From a checkpoint of a small mixture-of-experts model trained on Wikipedia: 16 experts in each of 9 layers, 256 SwiGLU neurons an expert.
Below are experts of layer 4 (counted from 0) of a mixture-of-experts language model. Rows are named router (the router's row for the expert), gate (a neuron's input weights, with its number), up (a neuron's input weights, with its number), down (a neuron's output weights, with its number) and show model dimensions 0-159. Each number is 500 + 25 x the weight over its row's rms, rounded and kept within 0 to 999. Numbers have three digits each.
After each expert's rows: "comes before" lists some tokens at least twice as common just after its tokens as in all text. This comes from a sample of Wikipedia text that the model never trained on. Tokens count by the router's weight.

# expert 0
router:511514522543473461481527516456537473512497478512470455523501479476472507508459436511517493532509506506540478489521506479472499486495543494527459431484553506472517523481487471507523516508479459509498525499488496471531506517518484462501497490483537472487463496451418471514509484497524556501495493466490500481468503526482497481508502511500499461461531488511492510444481495446488455539471520494485508514530488507479537486488472476473479477509507495463482492501475475485506520502498500
gate15:532520500514521482509488469449451449498529543461564488511490490512522512494514497482519487501487476476516450482463506509477463492491463547507490520462537510523476482483541543555497430491492477515502495510522498471528524508494486493509488460507479479509487500537526466551461540504448492508521526507462487505521506519496504536486511473495507486511504489485523547472502524516500455481520481506543511473498467472504507492494514514455488482544514507478486510506521535469509521516450487
up15:516505491492509546549487470487499529489503478550494447485486460512465502528510491498498557512511497526538538494483494519489525478441489515507515483468537499515496478490564521474511490477507493513490527529508481463552539511510504490525508491481488491504555470549446487489489465502527512558487512502510544506510498508486532528506514511483462527510471500474459480474475495519542484540500484510508489515461538525502456511522543509512525510499480472508539490508537473447486491486527501
down15:509458494481498512505510543515455507490492469496482472535526477556517496520522525525517504466543531469537498485492458548493479528511481502518513499459462521505512489481518471518498470452507480499516503485503455482508525497468460554514526510527464479502538453539486490486524474497498552516564498505463527494504507489519514456476528508511478569449511504531563517479498463536501504501462520503523489490498530483521477499498514532493524490515522517497527465510509497466513479508504493
gate16:475453540523482462458493516517477527469531478515538517497491484526475492496500467478530526528506507518495483477464504486510528505480467540508495490489507501499561492502461503488502459533515454543459445472494465533491534536507505458500502499552528516492477492513501445527474494461494484505495481497496482492480536443536515483516506504510495506523512551487547515520450509493501492489488475494522484501490534504480474516464527542493500495502453515493486473494486551465541501451518512
up16:506486469492526502473502543528515493500530475524492515502488484498474529544456450533501493511525540531490495493489518464542514503567477502531498466468479519483541490497496459491488503524518463510481458520507496495501495487490475478470491559523471501493495459480490477524518478537484503443472509504470513552478562495488544479522527520507523476471550518481519487515481457483466474534478513513521503491474488524494489469494533504486512493503530509496527483444482490465531495449526483
down16:558494451476481481487552507489494517523514490479497497491442478491497469508515515474518512512465510504448478464492526472526468473512457527527515513501518465486514439470504502522538458512483518499560503512530499524458504531476492488513465529499519498499486493512487513515505529499523525467492489533523508480504519488462525501475517538468508503505495504553504483500506507546459521505464491530470521455506520491498463526473473484470516588501490511472530485500491499521481446477509483
gate17:518519496487512509501526514465503492503461505508481519495459551498534482493467486495505521471530484493466524541499490560514486483503461531525496462543497484534512506474517465520496459531530543511503561472497506513506497583542486503496492529499512493504499494501457543519502501472502515516455499489470515483489491498462513509511519497504514488520512476495493484481516516455526489470505553511512456485505506434481529517490455518478458485463488521492540522522519503505442507503510560
up17:525510505502495549518519559482461494474503487534467509470449513502555487485456502438511501499553477507478529523505470512515487439494492524465512512509462488528496485470517472513490477463486545507465513522509529516514482538483483507498479548491535495473459490513452492482491507512496481523506508498468518521511503526491497523475530514463517516502450484435505488495502484470504488483490540484509454474487552453486522491494456510462492509469513522507492531523510467487483519499485535
down17:496517482463508520492488476482450502531457484478443550526501532532463443519489488487497520508491509514466503531490498497513516485518459531503548487498463525509488474508495526507492482508532520510530550465523495495557433513493502521469488488484511482494531498515527495522521495486493461528501467525504503484480507503486494502514485528480492473531496489499486516496535524530537463472499485494550519533492480490496515528456470501473443524433552491516469522512499523445505517510520476
comes before: " of", ".", ",", " in", "s", " and"

# expert 10
router:495535569466492494493500516473544434535501503507476461499476490517496502531449527503478503509497531491475517498499501514524514478505518534474501464489536504487463532491521553510547497501497525473488517510469511542506494499509507459460584488540496459491455471447490493522506522500546529470526509530477539479501558488480521500512519481523511462538494461482486505471570513513509474516506491500479474513512487499511515488467482499486502534532493490494498491477525479500492493485487503
gate15:520507496485506474518536516465486501521509515477512490477483462488511431466493470481509509481506472527530536469501518465534468476484528525503492474471507489464478533475458566523502511492509510493514513502519546521518510490480461504551514471470498487538497487480499511520488533463492515524506522499501479492510493534551494513538546485484510506493517496548434515513505474496498479457506489496449550492524521519528559559527521457511518480500518489485520529469455514522496495507513499
up15:479489471498490475522455461507493476503505521453513471574528510515542493485493500461478516493501432530505512509498508519498541464480514510507499489508537479520512476469503566504463502481488521521483512497532501487503540506469537530536510506516483481516497498525497531465476505447481466510507500496520481500504494558532539479528510469555491518520526532519474489541527505498528492491520483508496548497494524552526563506520485477529519511480506516488534516475494504519470504512513560
down15:486495464471469496525444455483528490536495510508520492521489544535529536521528537503466493518543511494521469532475544491491495521474538515453497522479481484515497511527490498528482530503498502513465503467508503482498514507466527511527506522524532496580485478502477534513516518490503499511486513541522467530586508521521505449519516490503496485487523505479535525476507494514480486474488463453494520500531521475477519532471487482533518509433529491456528484487505506474485488503519521
gate16:443455494488521500517498482534480485501496482491577454487505490550540497483505477500529497482496483514503526515506493511475509465491478489501519471486474533538509520493544563491499497486490489474509493513498526484484548542471477515496472526484515485511478511504498489528540505496551516479493478489495502482506533497539472523525543471466530544501488495491518478474516552522508441463527463488468516460470534486521488533468503454473518526476530510488513548469478484522508470513526510
up16:520524560488531521490504497463488499498533490546526494469506506480498481508541461482508519487534467463504525503477496504541535506489516474501496516512546515529534507550508516501517496513499454509524482519462508482525488480504525472504468530487520512537501484483524525472463546526502423493488506493533534486506496465501500522497504498490475468481506508511475510509442488509476551510492470504506501528529462534513483485537503554508503474540497455480482469553499501536487555525460481
down16:513515491521463478525494567523490488525540522479520511494498505528516481479510505474485508496481506493471493518510507506493455538461498488521556527540519497478507535508556491508522525510480461458497530524504500501482506554510516500482467518478482496555512468464470517512526472466511498471448500499507505513499446493527536512505547495513530455503479441494534498470537517501505511519496473509509509493488539533537496496515491473516504548484486511520541492520553526484490527569509513
gate17:477459476516473499498472512536458515500515489484493524552488528508505510509483534522497467520505534442493493504479524479490516509489499577480460540523504493475466491493516471485576532525494496540515478516495471512512480492482511514537500511510519525520504481488524526505459522501489495499457518505515551525503483474486516438500513517510469499516483491513475502517506509457513490488512515538482437491511492508463542531475498533489454531464516520469468480436497510511524525526498460
up17:488503460521475474501488493476457501496499496499479475499463454505509506488503513450502520462489483432476468527505554508498477527481473581503498489534482503531458502465512483507518524494517487514513511529539502513506485540462509506560472521514480476538453481483494531514477509496511506483462515474460518509494510489474519482523529510486555488500473506510499526534501445505485528510512512495497471520545505488463533483457470499511496547462503463490439509484494465499508492471518494
down17:472475485461487455478484491501533544484463519514475482489506473509523507451522451444461552495491480464497506518488520499497479495499497519478510474474468493530484514465517512522491514478509483527498502472537489500522459523466530483546464521492516528457482485473488477508488521506461514472482526489460505539485520451512476477561532528462524506494471508548472491496500492538508467520479516480475484479517510531476510416467494501505509506514532480502471464520492483460500495504502487
comes before: "\n", " ", " 0", " 1", " 2", " 3"

# expert 15
router:455510575554471482500490508498512504504543481519485432496468505481530483509521498490503521479520496490506481508517506473494520482476501484521505482521481521518471504521538525487552538480475539466499517433451535500492447512508477488504495466506503483554503502502439498536468483464510526466514496478493540472525491505535508499501458462484496530510526529489499541473494520497525496524483512534472516512520561479492511488460476489502506521507513460464465485510532511495500477502476495
gate11:497495494464516456536476470518457486517505482494532514487509489502526502503503470510488492489497471486541502520489512527446477425513519516483500520535489568520485475456487516501500513477444485524474485521484499519459502467468508454485521528533479510497501513533450507509532518491513512493518485518510513462476506543457517548520475503498487485511484502487490482492505497500515475494470476476497516503497491458536488521447484520480485517469532475490531472455519536471453483492431540
up11:499532468516488522489509538558559487532514521496489477493526550485504510487456501493508485507498514513528480511520509496533504521514486493527481464498479500519532434496492524508462500487516495523511501506511488505530493476482455505470523490508534479523490502495461517514474498504515513469468473481524559519498488511506511475553522513531450542522523532510477512534501542465520522494549465511456553497496477517503428455486526488493490509530496486473486506526477460540500492500548463
down11:518500507463523551518486511460506527486491492531489525510506446495495511465502523494477480494480527542513478499467506512518491523472518527498489451497511488451485537498530514459493509497459490493459506480513514519486488516553475486520503494507502483499480454545525558501473519470486503516530484511494510511502543466516515523491446468465506482525532522499492455540545465499505487469542457521523477498537528530465504480447467509486510476513508518517431527502542519497466484492509493
gate12:549457482488481523509492491516537520467510490500549510487460558515486466469522536513525478488516507502492480518510465505510500491494514494529530552513484528492516454503533490477498457506478521525540477448497514482481459494508521451552489484512518492508502483446478478509498526467490497491474517512477478500512510502515485521527472500483493497502544496476514504458514530507498549514544493483493526490448504488545547497529441495452500470514537492501475460536480490514538497503491448
up12:487539492503491467546477513553499468550495483487514505438469502539526524527473500465475468540489489513477514522504514506483482509525491446517505491475508455537528504524510525496528527511488469508457483490505466551520490472500538463492494484504462511496444450514533524461514545521465556509509519512532507529518504507476492499504517536450498493513470523451498474479518475500514524493488511512488542475488490525499504503503498522489478496507464479494504488427512473524497493478532518
down12:484497473495509500480519460493478464497479475523452488501517534485515462486484518498497491544507437474532483461517534496473502498523487534514534463539473511494513514502495508527478517471478498473513525480470509502502524506466439505484499496467497462566477536522509508527511480477485531489493540517500491450520498449568488495486536514498515525509515528505523537479498511459469516488496509502501568476510505505457507526494557475528481444480510502510534496476491525530477512476519498
gate13:531508543491538550511494494492524475479491519514481490477545514514464531508529465510496498488485520507504527516499539461509502499462517498533497532489472500541483502567497496518464471518486529456492472496482502508515485506463520493548518501519504536497511493517488465542498513514516468535503539515467511528500442530505515504510547494533515483470497481493490495528513504509514480530528554502484532493518526520503549522520486497489526433518528507507489531438525542487570521527489512
up13:519473489494479500507511482516491503502510484481517517510484481531447498497464502483487497501485481545463511483505507540501508502477561500484486483482518452513526499491494476469500483561502499483523501487507462491541457526460453495493495542468502542478507513489459503520540424497547498499531519497474507482477494505499449466447504499489503501467524526498518529483536493463485486500473459507514497472488468481501498530538484548483500489490519501502541492536465470505526546542493433
down13:512524524543509515508494458517479484517472525514516549470454504488481475517506502498508429525477478461473464469456518503488520499485486494462481456474490470491528453500498490516511486487508516520481478500510442468564514469508465541525507501479475491512477517491447481502481475535493495506502486503495510485530456500518463486500486501509495544474460494501488570490498485497492541492496526546502505502527547481495546493536484463479516524479476470536469506518501532461497524516522514
comes before: " |", ".", "–", "th", ";", "%"

# expert 1
router:471503531470494545485492529497517473488502511525490494562460494527556531489526515521474497485499543490565528507499501470448544487512527501530481480479501527507523504498519485500503528454498511480502472455480511484451515489475442481461499485488535480505525526501505534486518535479537495493519517511526530521507569482529524483479496510503502532513515508516471516498515484519540501540498486491501508518506523530470490516486513518483493537504549514490498496424454471462521473487471497
gate15:471521481523517519526455501492519520469488513474493519439480500527458541512490464489467525488546491483537484483485493510504502525517496499462506547492455459505468508530489526478544495518524516519494521493535486460469497510483473510525474463524487480523508475484493499506554463462505530500500511496477503541519548532540493472489503495481491514472507522497513501491513518489479496513532494539483507515497463462531492434525479512546533523496563476493508555497547516536540501514499502
up15:542473537543554485522480485514533523523513526500516495474463492516414528479531482531475504520537484525474507503486456476468489504511512512515489526494499493481478504538494497486514501517512494504514490471481506528445480524491532522488476465531513470536495491508478501508498450518473521514492495478483498542516498479535479498471465477507517538515490491507461505508518483458489511539480529534526513531490490545537525468460497446526513514495557477508544549510544495494479511492480522
down15:512525476478502526491497472551548500451499479464536537459497511502513519468480521462491538518502508459565501526513469500499505520473463488496556539525519498544476502503490481505491492515504481486497523487482522473486490504519543495498494441565523472488489497464485547507501512510497509531528472518543464483526501484528533483498516555529472503487514456523514493543471515529479517528475520505505509525516479491528483480488492470477510572487521478484506504480492483521530510517463486
gate16:525488506532503517495494515506487536488521495481505486535532501517476524492475500448502496460509478512498447529476539513519486502497521499519473527472486528503526482528502476522479506502518484443532530506476499524543490506502480534501523502521586484552524513478495473468454492484510470503568485517492505471475508510531538509513543507470490503491500510521539472509492485490549551535497534502502517508523466507529495497551493503480463513462507537493516500526454486437477521495471481
up16:496466480509412484473469496503545521516490462469465497484523479504497470499460530482491534488490525522439455524467516510503505517499496466514491444538502485508507493487484513510479480447497557541487520511474481488494494501513510506486499487495550492511475563501484527466487484471545486483553513501490506514472461520511496496515515518502499500503497474514552505539492569481506536509507504540500503465502492516516510474529472509476512521505515474540541536536470492493531502504507473
down16:512498449556486491535513495470547494502459480466471484517466510486497504525484529476490487497538468530463496485457534514505492502485515541502481437479499530515528524498491508558499478440481503471468498519517509497499511510561502483514523509526512541520529513491486493515511486497502502523553485486495500491507514497477510515508527520526500519492504512458531527496461517528512527499512445519480558477527489509564491449492489493521506505461507474475504482536472513477475530562472504
gate17:487492481476505466477522468511506523504543527495510496499513467513498491520488504521552489443487508501456512487483496531450473515510516517500514497468494499472466539511536506536505527489473519465476464515464501516486475521496490508551477469534523510483542504520525489509533486460484511488506529502497483487505492482456513503516491540513501446510500515491483520508502455525477427522504493545477564478509536524468516462479501532471463500503450486523508489429499505542515517462512523
up17:500470479488520515472467492549512484479501533528507518556519523461494497479489489494496521531536519520516491472488490465532497504495458548500505499496491498512505452494524487487518486488547473517491469463518540484527503471518513529490474485488464511533504485490476523541500488529555535533481525543513496514516488516505501478527487474488519541531511521416515461458500547471520532477514460450495488468533484519549527493529503469494506503483514466457460518527497524494500521488502489
down17:522507478475499515498503505535425487459578516471478482536461432502488482508513532525507502508496477484475499474488485469508497480509475508523485478473493494483501479483520439492498508498517443516514530524503457460505483483534481520485500479476508463546520460505513492485500515511503484483487459547452492507528486492474503518510502504464509451531546504477515444533513518492489510484480518491507531486537503513501497462471506490525502507488493449499453485502521476531521446492494473
comes before: " the", " a", " be", " his", " an", " he"

# expert 8
router:439518515462499486454485525466514482526535501519498444559471483506513513511549496509474490527504518510512519517484538490472542450524526499525477485504501508477543526546468524470492508511481496512493491475508510527493501476496456456496511500496480453492480490465509502477505512449502501503472476484486470524515510511473507502515501437521518493552547453470486491494514489500504462511500500461538505523481517541469495507502533501488461445505538497507487522489484480503553449499467511
gate11:499534478497519454484533479469524549527496479492473493488521457489480459519532497501481481533494469526494541519486485487485492543506474540451510462453496523526489489524453504482463502494494521477505518515488503471467519514494539518493464519503487460510548514482479455500555504470532517522487476538489523498536472507498498473439540500532497542490521461491523482477557492481518454501491470484520500470528537520530500519505515494483497478484502442520489532498494526502460512506487496
up11:549527512430522553493521494503488490484522459514519480504488535516466500492527494500502539508496514511506482468546520490479503480487479494525497469542485513487497540453521532509462499512464479461512452489509466486528488514500440472503512533490520501476463464482499533491497460579499501497522529507458469479489494439526486536521513493494462487516513530493475490536506458478468533493488486473502526510527488498529496503540485498519524533532535511514542494511512471487475513474508492
down11:500480490542501517486509534510485518534464480509478534500486502512478545515477492501515491533518502503456474536488471526484496523490521518513500434503531469489482516511486519519521518485511515522499507533484526525478471462490447538481513427513465504475517486487522480526517501504485533497491511486517472487506506503517507572515492511515516494539532521481458531492496507514530520479482482468458475521490489479514534450504478474444448439485469540465459491501486517523528503529502453
gate12:477505467525543479517525487494526486499477475492523524531495491484519534484517463514489511505508521479457544469515513436435496490532487508545488512485458491449504493476484528486517468522492461532462512500462502502495515475516508502513512516516521530516478473493461509472460509493512489548496449490486528482548512503498486535460482506498494458510505493506504501484467442450526501495483475498533506542527450516483497565525466508508500466514520497526502465468509509514478514455467498
up12:553514528505474502503515505491482511506553481490505472487512469491494496487518537548500532475512569534531493526473488453468455486514511475491450477500525506494491497514553504501534485501521521471506521510484466500481523478549525477526481445503513513468513566491503514488508488516510517480520461471487490503477540515462459468495504525458464483496496513506498463491474477474483515533487508482499509494479504451467515492509541516499516470480489472493468525521521484578501519485454511
down12:459507484540483493512507514510493454513476541511474556505495482512487469511445506500549482459488496513515484495507491541493486530504487529484449509491491498539500498507486549483512548502557509477458508478500420471506502508545525508485519491501482459496500496513492545506503516535492523478482473500502492517470463507534490452505511508532563474497496517472487464543502510472497447499512468505510472485495525441507476488509534496505504516490508469433483529512489521517483492500493476
gate13:532495472485499503509542527545499497471492498535473468520521474521502487530460496518520509453533490450518512474497513524459506447469525521476537496467509497521421501438508505513538506493507479487529453520488488493531490515499495482467513513519515484500518497512518487476529515512506503502522490561536475528461489528531457573509543468490500526455505510494503476486490481519510523485538488498466537477486490492509489453508505491518553495464496495483530447493490492513525502501486507
up13:510493571491490501475496515461486532499517487545532511505466507465539514502503475499485482509491507490484501495498468457511527510509518526461474470474499497497503487501495526487526474533538493539466489496502467472482544493484515519481473513488474463500452544498540515525464500507506478501519507500442477465478518510493396467547517510497525507497498517542459519535476527500482510503518494491524493500518496559501518495487444477509509497525503509502478551521481517464483458487535523
down13:491478538477515461476542489460509474499516545458487494513469468497476536516544500534529494517454509499469494487529493505500468459505489439487490537519495502504485516485478520510468492471490462488521562508509527527464450497540492535507514475487472484508527516505504449510466516513535525489482498527497451516507466479499522482506487479503537498525505502465477514507531479522543518512485539497475513507492486438566502549474511513506510459486465480500489530474508520514513523510466520
comes before: " to", " by", " in", " the", " that", " for"

# expert 12
router:480519563486457460477542490489505468474514504489502498510503516477498481503512515481491504494472530498521521490494554511495485466538499509503482512518525495490514521501443520489544508514458540515509505538489489510480525438489432480516521480486475442543510512485475482484526517487553529478524518492491512533472548471519501506473482528527462509492546480529513499513548552505498485550461478525521489465515500482465487494492531491489487508538529473507533528500503454502518478513478497
gate14:539467493523553505488509523463491526494508500501529518439445536474505536461473500487514523505519457498518514518499519526501547513495496500486503514518496505508452451492472497515479477486511494505535492505473509487513492513478522478498488535499525455480450450449506481517457476520475462475496527486525549495507543503513474481543507496489497472509522497528505478493495497521470493490497499552509474514507504492478485455471516451504489458502483484480513497573506433519521507482515545
up14:472490481483533492526499498511491548490515522525492499444504496466509530495499499480518527509501480501500512549485526474493518484496492490487469483531539477528509513455504527506498503501496528521501522507473543514471521506493536483509535515481520488480474557466518481482539449523535464503476505492433519501477533548506492455565518505560536486480478502462484533515511439467489517513555498515517518566544512477475521477526493499522487501512493474490494501528489470499518481499502479
down14:485528541487519467517483496536445494529532480534497532527522499535499488461490510466512476530492512491517492512433486463518471480483531470501486516504512487534498490460452512503507491496480524514532537472503506495510519447506458520544527523516486491512486554503444473521532505496462483537485470507481476498495516524507484521479513482490465512474481482531473484471481515502510476532548485557517552507521488505542496494485463481494481543480491481540507494459491507525543498545495517
gate15:492508475494466494444498474518503475459531492511489518502467494482505465458472530487508504517516530474517515452512484522530497476500481535524474468502469516481473503456488491494522518526453528496518518483459509540517511567486519457537504509525523525475514464480498494533469474480540507503488527540527536511528497482499547513518535514459485522484519481498512506472517483512506529517508547483483494520549453517467507467499476548564518500562490496507514462497520501502517500507477476
up15:476477482518508452496545503533476490499522551447548472489478527505519495511515519509507565545467485465505474504489559501537511459505474487512510489467515510538509521480506499503499504508478525464524493511523484503515515497469492533469481516523496522482527475526470493495499534474490509569521495524525529520475482450491537461498491522495473505483487476478519497492503463463521485515519558502511525519570467509494553506465486508530529492489499491512500501493508488521525564496502476
down15:494488533495522484514520516540499552514497496496429486507479504492499487462521483511496486526472508479542465495533474458454507525523490462491488484520501470499525511492482463482456515505532496486496497526552465490495546530504504526474518523460493455468481450538492489579539506495531536468520503472485465510520497493493498500472483456472512538525522522515486509513491521508508502458481483483477522511518488459535513484468478517551475524525497511547519501514479503468472493484506463
gate16:471521498472466518559461465481512517499484501467444496485452486508485547510555511508529500524524495535482486521481517505483451505497502471505535518502449491472498513531508500477504479510513505490484545486497513506500462493530496482528508487475452561518523519490515511574471493483484501503527516509492506465541468547503553514438520498464489464521469523522482511492515537498489492527507535518522487488500497481515526491509515516488445515460493538483514515484508482536501522489523463
up16:468451499563505515497512475458499502505520521499503519504494454455499440498437484506487476530462522518489478543502459498494529476505485505520506500494499508490510496506502469475474507471478451504448462497493494509511518492532513496500503484512538478483462510493493473489515481560527471513536487527531469512515545508519501502568472525490523519493544479492522460487504488513510522488468487478536501479576524491483488530495513481505480499506485468488467546454504527509507546493470506
down16:531454480516522502502506484539526473473505516508503489538504461518510467494474520493467504495520515497452498510496476523500531473542515523485503512479458527460466515481522483486457530457501506510553498506512484475520529557492503487507531491480525489522508521480490482497503476542500471509516493509491495539514502495470536476562494505529516473533527518512540531515456512458560498492427452525500541512510477515516478511510501505510534456504481485524447496491460484510500509538517538
comes before: "\n", "|", "-", "==", "The", "==="

# expert 14
router:467515521484464472466502486469531476483541501570490491552490537528513530514519427508518512479478513504530500504511511462495519485496525528540510508487533493509524554527541543510553524484459498471497505482529463518535464481513488483535503476495487488529503483479496512521494533518509507523453500525539491529483539477483522479490508510484484475480493460520523503486520484459498468534456515495499511497493507511482538521543535491449496487489500447530511469480526505520486485464503508
gate11:530518548469497482483484490529536480542504523492514490473463513480525506479457501504519485516500522456494475503512495504499481493522492519529497469502534466489465493520531526474530515496502488511551459522442519533505528500488531479550486452477468480504515477535512515516478536511466511479463486538490507485516535485468516514502482526527532511487498450522542503504511514494492503497507515469548447487516496473475467467516484526438438466484508503493496455453534493542489507514485494
up11:475474534507543487501505487488451515522487530475493473533501505498464490549514483449506480479517496550485508497493476498543533503515517533494480511526491528545515459471501492525513534491538489466484525456561507506495457517472487455507518518497533557495491497514561501506501475477512509498496536485465512503484544526501449488509480437512515502489466534492489494481495474494450447539473534488452536498491513487511520480522471475522510493522487489515492474457491498521483517487501491
down11:509509459511505495531521502491513456498532479500486491522485523509482506518557496471480503481490491533494454497523530475503503510511513468569469499515504479542500490524482514491477506456518453461536526518476481455487473491508473451478472502518470491494538556458501478512495476539508521517453522485527513526507505526520467467501519471491515477527541505436498517488503544548462520539487520543485530467486479449491540489515500513493480504482514512509479515479511468495508519494510452
gate12:503526444465515523533503483495481497477488512478530467472516521480551453496510514478525530468496549488495518497531483493511478460519552483525510476466526498502482479484498494469527548473554490550520511518503485514520502542519499470516523521532478465547509514496492491510468502489505500499477547481489491527508503479508523498491521456452552505506524511502529521533486500554512533537535540483522531488490490546495487528519490481473484509474507522445495505460473541503535486533489508
up12:535506543463540475515535510504519505550467489545490512520485488505529474453496515482509500549494530495497509518556464498548490487510544531533510534499491519571487489495435520514494468498502504499499513510517544522538490532457492466513459458506481472517521508523469503513522535485490461485482495473524520456469518495478490511466538491510512491502539505492526478502476488471533530492492461535523508486554505512538501514544493498467499522468496493503479502489486464530499498522472498
down12:460468486514529484439507536502508503450534505492458518522484512477493525519543494502494508535478473485541507486508457516537478509483473510490474509468479536548525512523511518516540472446554509457505501484458465529494516483465503456503502491535485442476473490516520532472533533503508486516486507526525503514531501463504518497497515500498531509551501500536518485526521511499515520447471483507537447522481515519510502539503498501491501503480498496503520501510502474452528519549450484
gate13:493479468512522529475512432521473497534505508546456531525476485490529484570495482491537468511528485487536489520460501490502501505501483507504463506522465492477527514500505497519513522540519490476503506494554452465464488479485491507471536451489524515522491477501497553473515518476528492464487484506484479480533492486515495508541510519494480524480486511467474505523540458515495540469469513507519474467502554527556479505477480444481484517511477509495500453539510494461517483492480492
up13:511487502515548514515497473529471521498489487515502491516483473501522503537455548500559482547528521473494448478511496460519495511513537528492517532453487521526528513487499480552550490468531479491508487460527474488529456485460467493503493536529519531476513502518489477480542520539490519490547456531456480513457504437524496512509494517495502505497485483474516506497492520505523539480491454536524478454496517511550537511464488472487505518499478482473518493498496486470506486496507483
down13:488488530485481521513493460517473499465518500524517545498547466514475529491476448497564475490513553541482503505502486532555509485509488535489491505459460519504490470466474475506526506507506485470471506498512480496498482468526490513523487468456490516504443515523526537499525553497464492435519470524523526491492487494459523477494508533475479531491473544490506520481505485475479472505502495549523532519484502527511471481532491470535491481527460516516516508469524513469479483537511469
comes before: ",", ".", "–", ")", " a", " to"

# expert 7
router:515515501536487490492510503508531495501567507515449492482490475513512510510487487462500511530537509474467512469505556493474508402476469492496526497483506507443499529489507485449509461509504545473514511469527502486521516463464473506485525497471545497486537536497477477505507485479516531491528500491487525503521544464536520496517511475527510511488535464527527496499499512462511486524508546552513481510504490484520520485514478520497428501515503512523492465491507512516475483539498551
gate39:469486502499510495508498506513515469479508438506503491472468472487473522493448480505499505494489525494548483489473494503490494452470511558473534492503551494494483523470476495477498479531543491455487488498498517517504503422503495490523519511451500506503459512511549462472513498479513465496474477457481509473481483511486469490545501505526519493531487468477524486515512449482536518444532479482499508527506490528515495510469498488490506540544537516524488484514498551505526542552525461
up39:492498537520481503526501495511539514506465503508481524530507507494473527502486536492488550471468526508502525505460483537516478503538515521494523526481557513558471485468469483479498478513513507505507483504497520486522468460522500508452511579473496480525499492477525509466536481438526459547500511517521516509525520502550484519498493495546502496493475543528517476490530489487466507480493482525490508493482479502531462478489517535503535526507475520461510478487466519439501507498558463
down39:501529524446509515527518509518449482506481505508466555496507483496528504493470510486501521498477496520511493518468486518526502522508485538513504512475513482526568454459491517530498534481533486506498464485503531557469517522469479526510531472514490498485477456503516544496481534512481476475495481497528522520496442478500536477484497507464474547478518503501529463509492442478454499519501502503501528518545524497516483490521489483448566512496517499551446510497511490470488463512485494
gate40:500505472489472451487536448460486497476520563515507472466477481549526490512531531400542498485463532476477480545496507500528505521507483496518510516500534489508506527492502468479471486544493502515492500528521470525478505503476502477504498464495504485492488480456482489523445477501454511456509520441517514496487486483506497512462491512478517490454527441505512506514497487502506525492476472483507478532516512493494525520536506482515489526475523527499494464534474493506525458483497538
up40:524490498449456453505443509507503492517493493533493504483489508533478494513500506487551509525446499526528477508491511531497515520482459512497504518526502548498506481520540489527496476459490529511544455520478494493482505514504507446479512481512505493475492460445481544505484477510511491477484434501535503552479489524465521552546507462507465458476472494521485506521478492515494489480517471498506499534490502498532495531494505521538502497503486467519509522549478478482511434481458521
down40:516525514474483548522484481499513498488562491524473499495479457483490519512492500510513499525454537535448535513503536449534484500513484508501495498482503487528479497484480492485433489547497513479494512491518527481526478561512537492510480524492502474529488525452537474506462480512509487489506490520495527506511496488522502510496540543528428520498558480510477464551486475485519485482500518484495525502499477479499540478522496517490463534491524543557480554491515483489466527508490508
gate41:535537468548487501466510521479522516487562468504479515532496461480497546534485522488536495489494487460486507528501474494512449495520484504479493493483497521502479454489514516475536550480476466488469512500540513486476523494489526544501470496505515516504500498495511534537470463520524466522499480527487511525497509490519564561510489503516535505506512500536495464449547481442503488464477497485497481473515500477476505474482525450546522477515469529551508512488485468503472489500519496
up41:519489493468482492530476504507503475521520534504491463474497522488513463491498497462509518532488502510525490465495544488463545509510530491484486472521507502504524524521461488517462435509515509498533516445441500510511510496538548476485547523488514484536461478516514501515530538497468547483512546511499492460518494499464488474491499497506488479488487487482523523557459553461505495504518503528541498516472516478545504506518486538481439513471522535493492466505507529484538524480516459
down41:561512495523518492520534495481549521500500515527514483515442506480517506512504515514506458515505497470452535512495539498478473495457495476481487564504489562462534558535551513494503483503488537461494450520533492500509517508519484472523478511539496539508509498511516516514522507495500506497423512504527480469519474478521492505488483508496511526518500479492511556489471481496544474514483496500522518537503502510529479501519487451499471485482541507540517484507552501481485502443504493
comes before: ":", "\n", " by", " name", " information", " birth"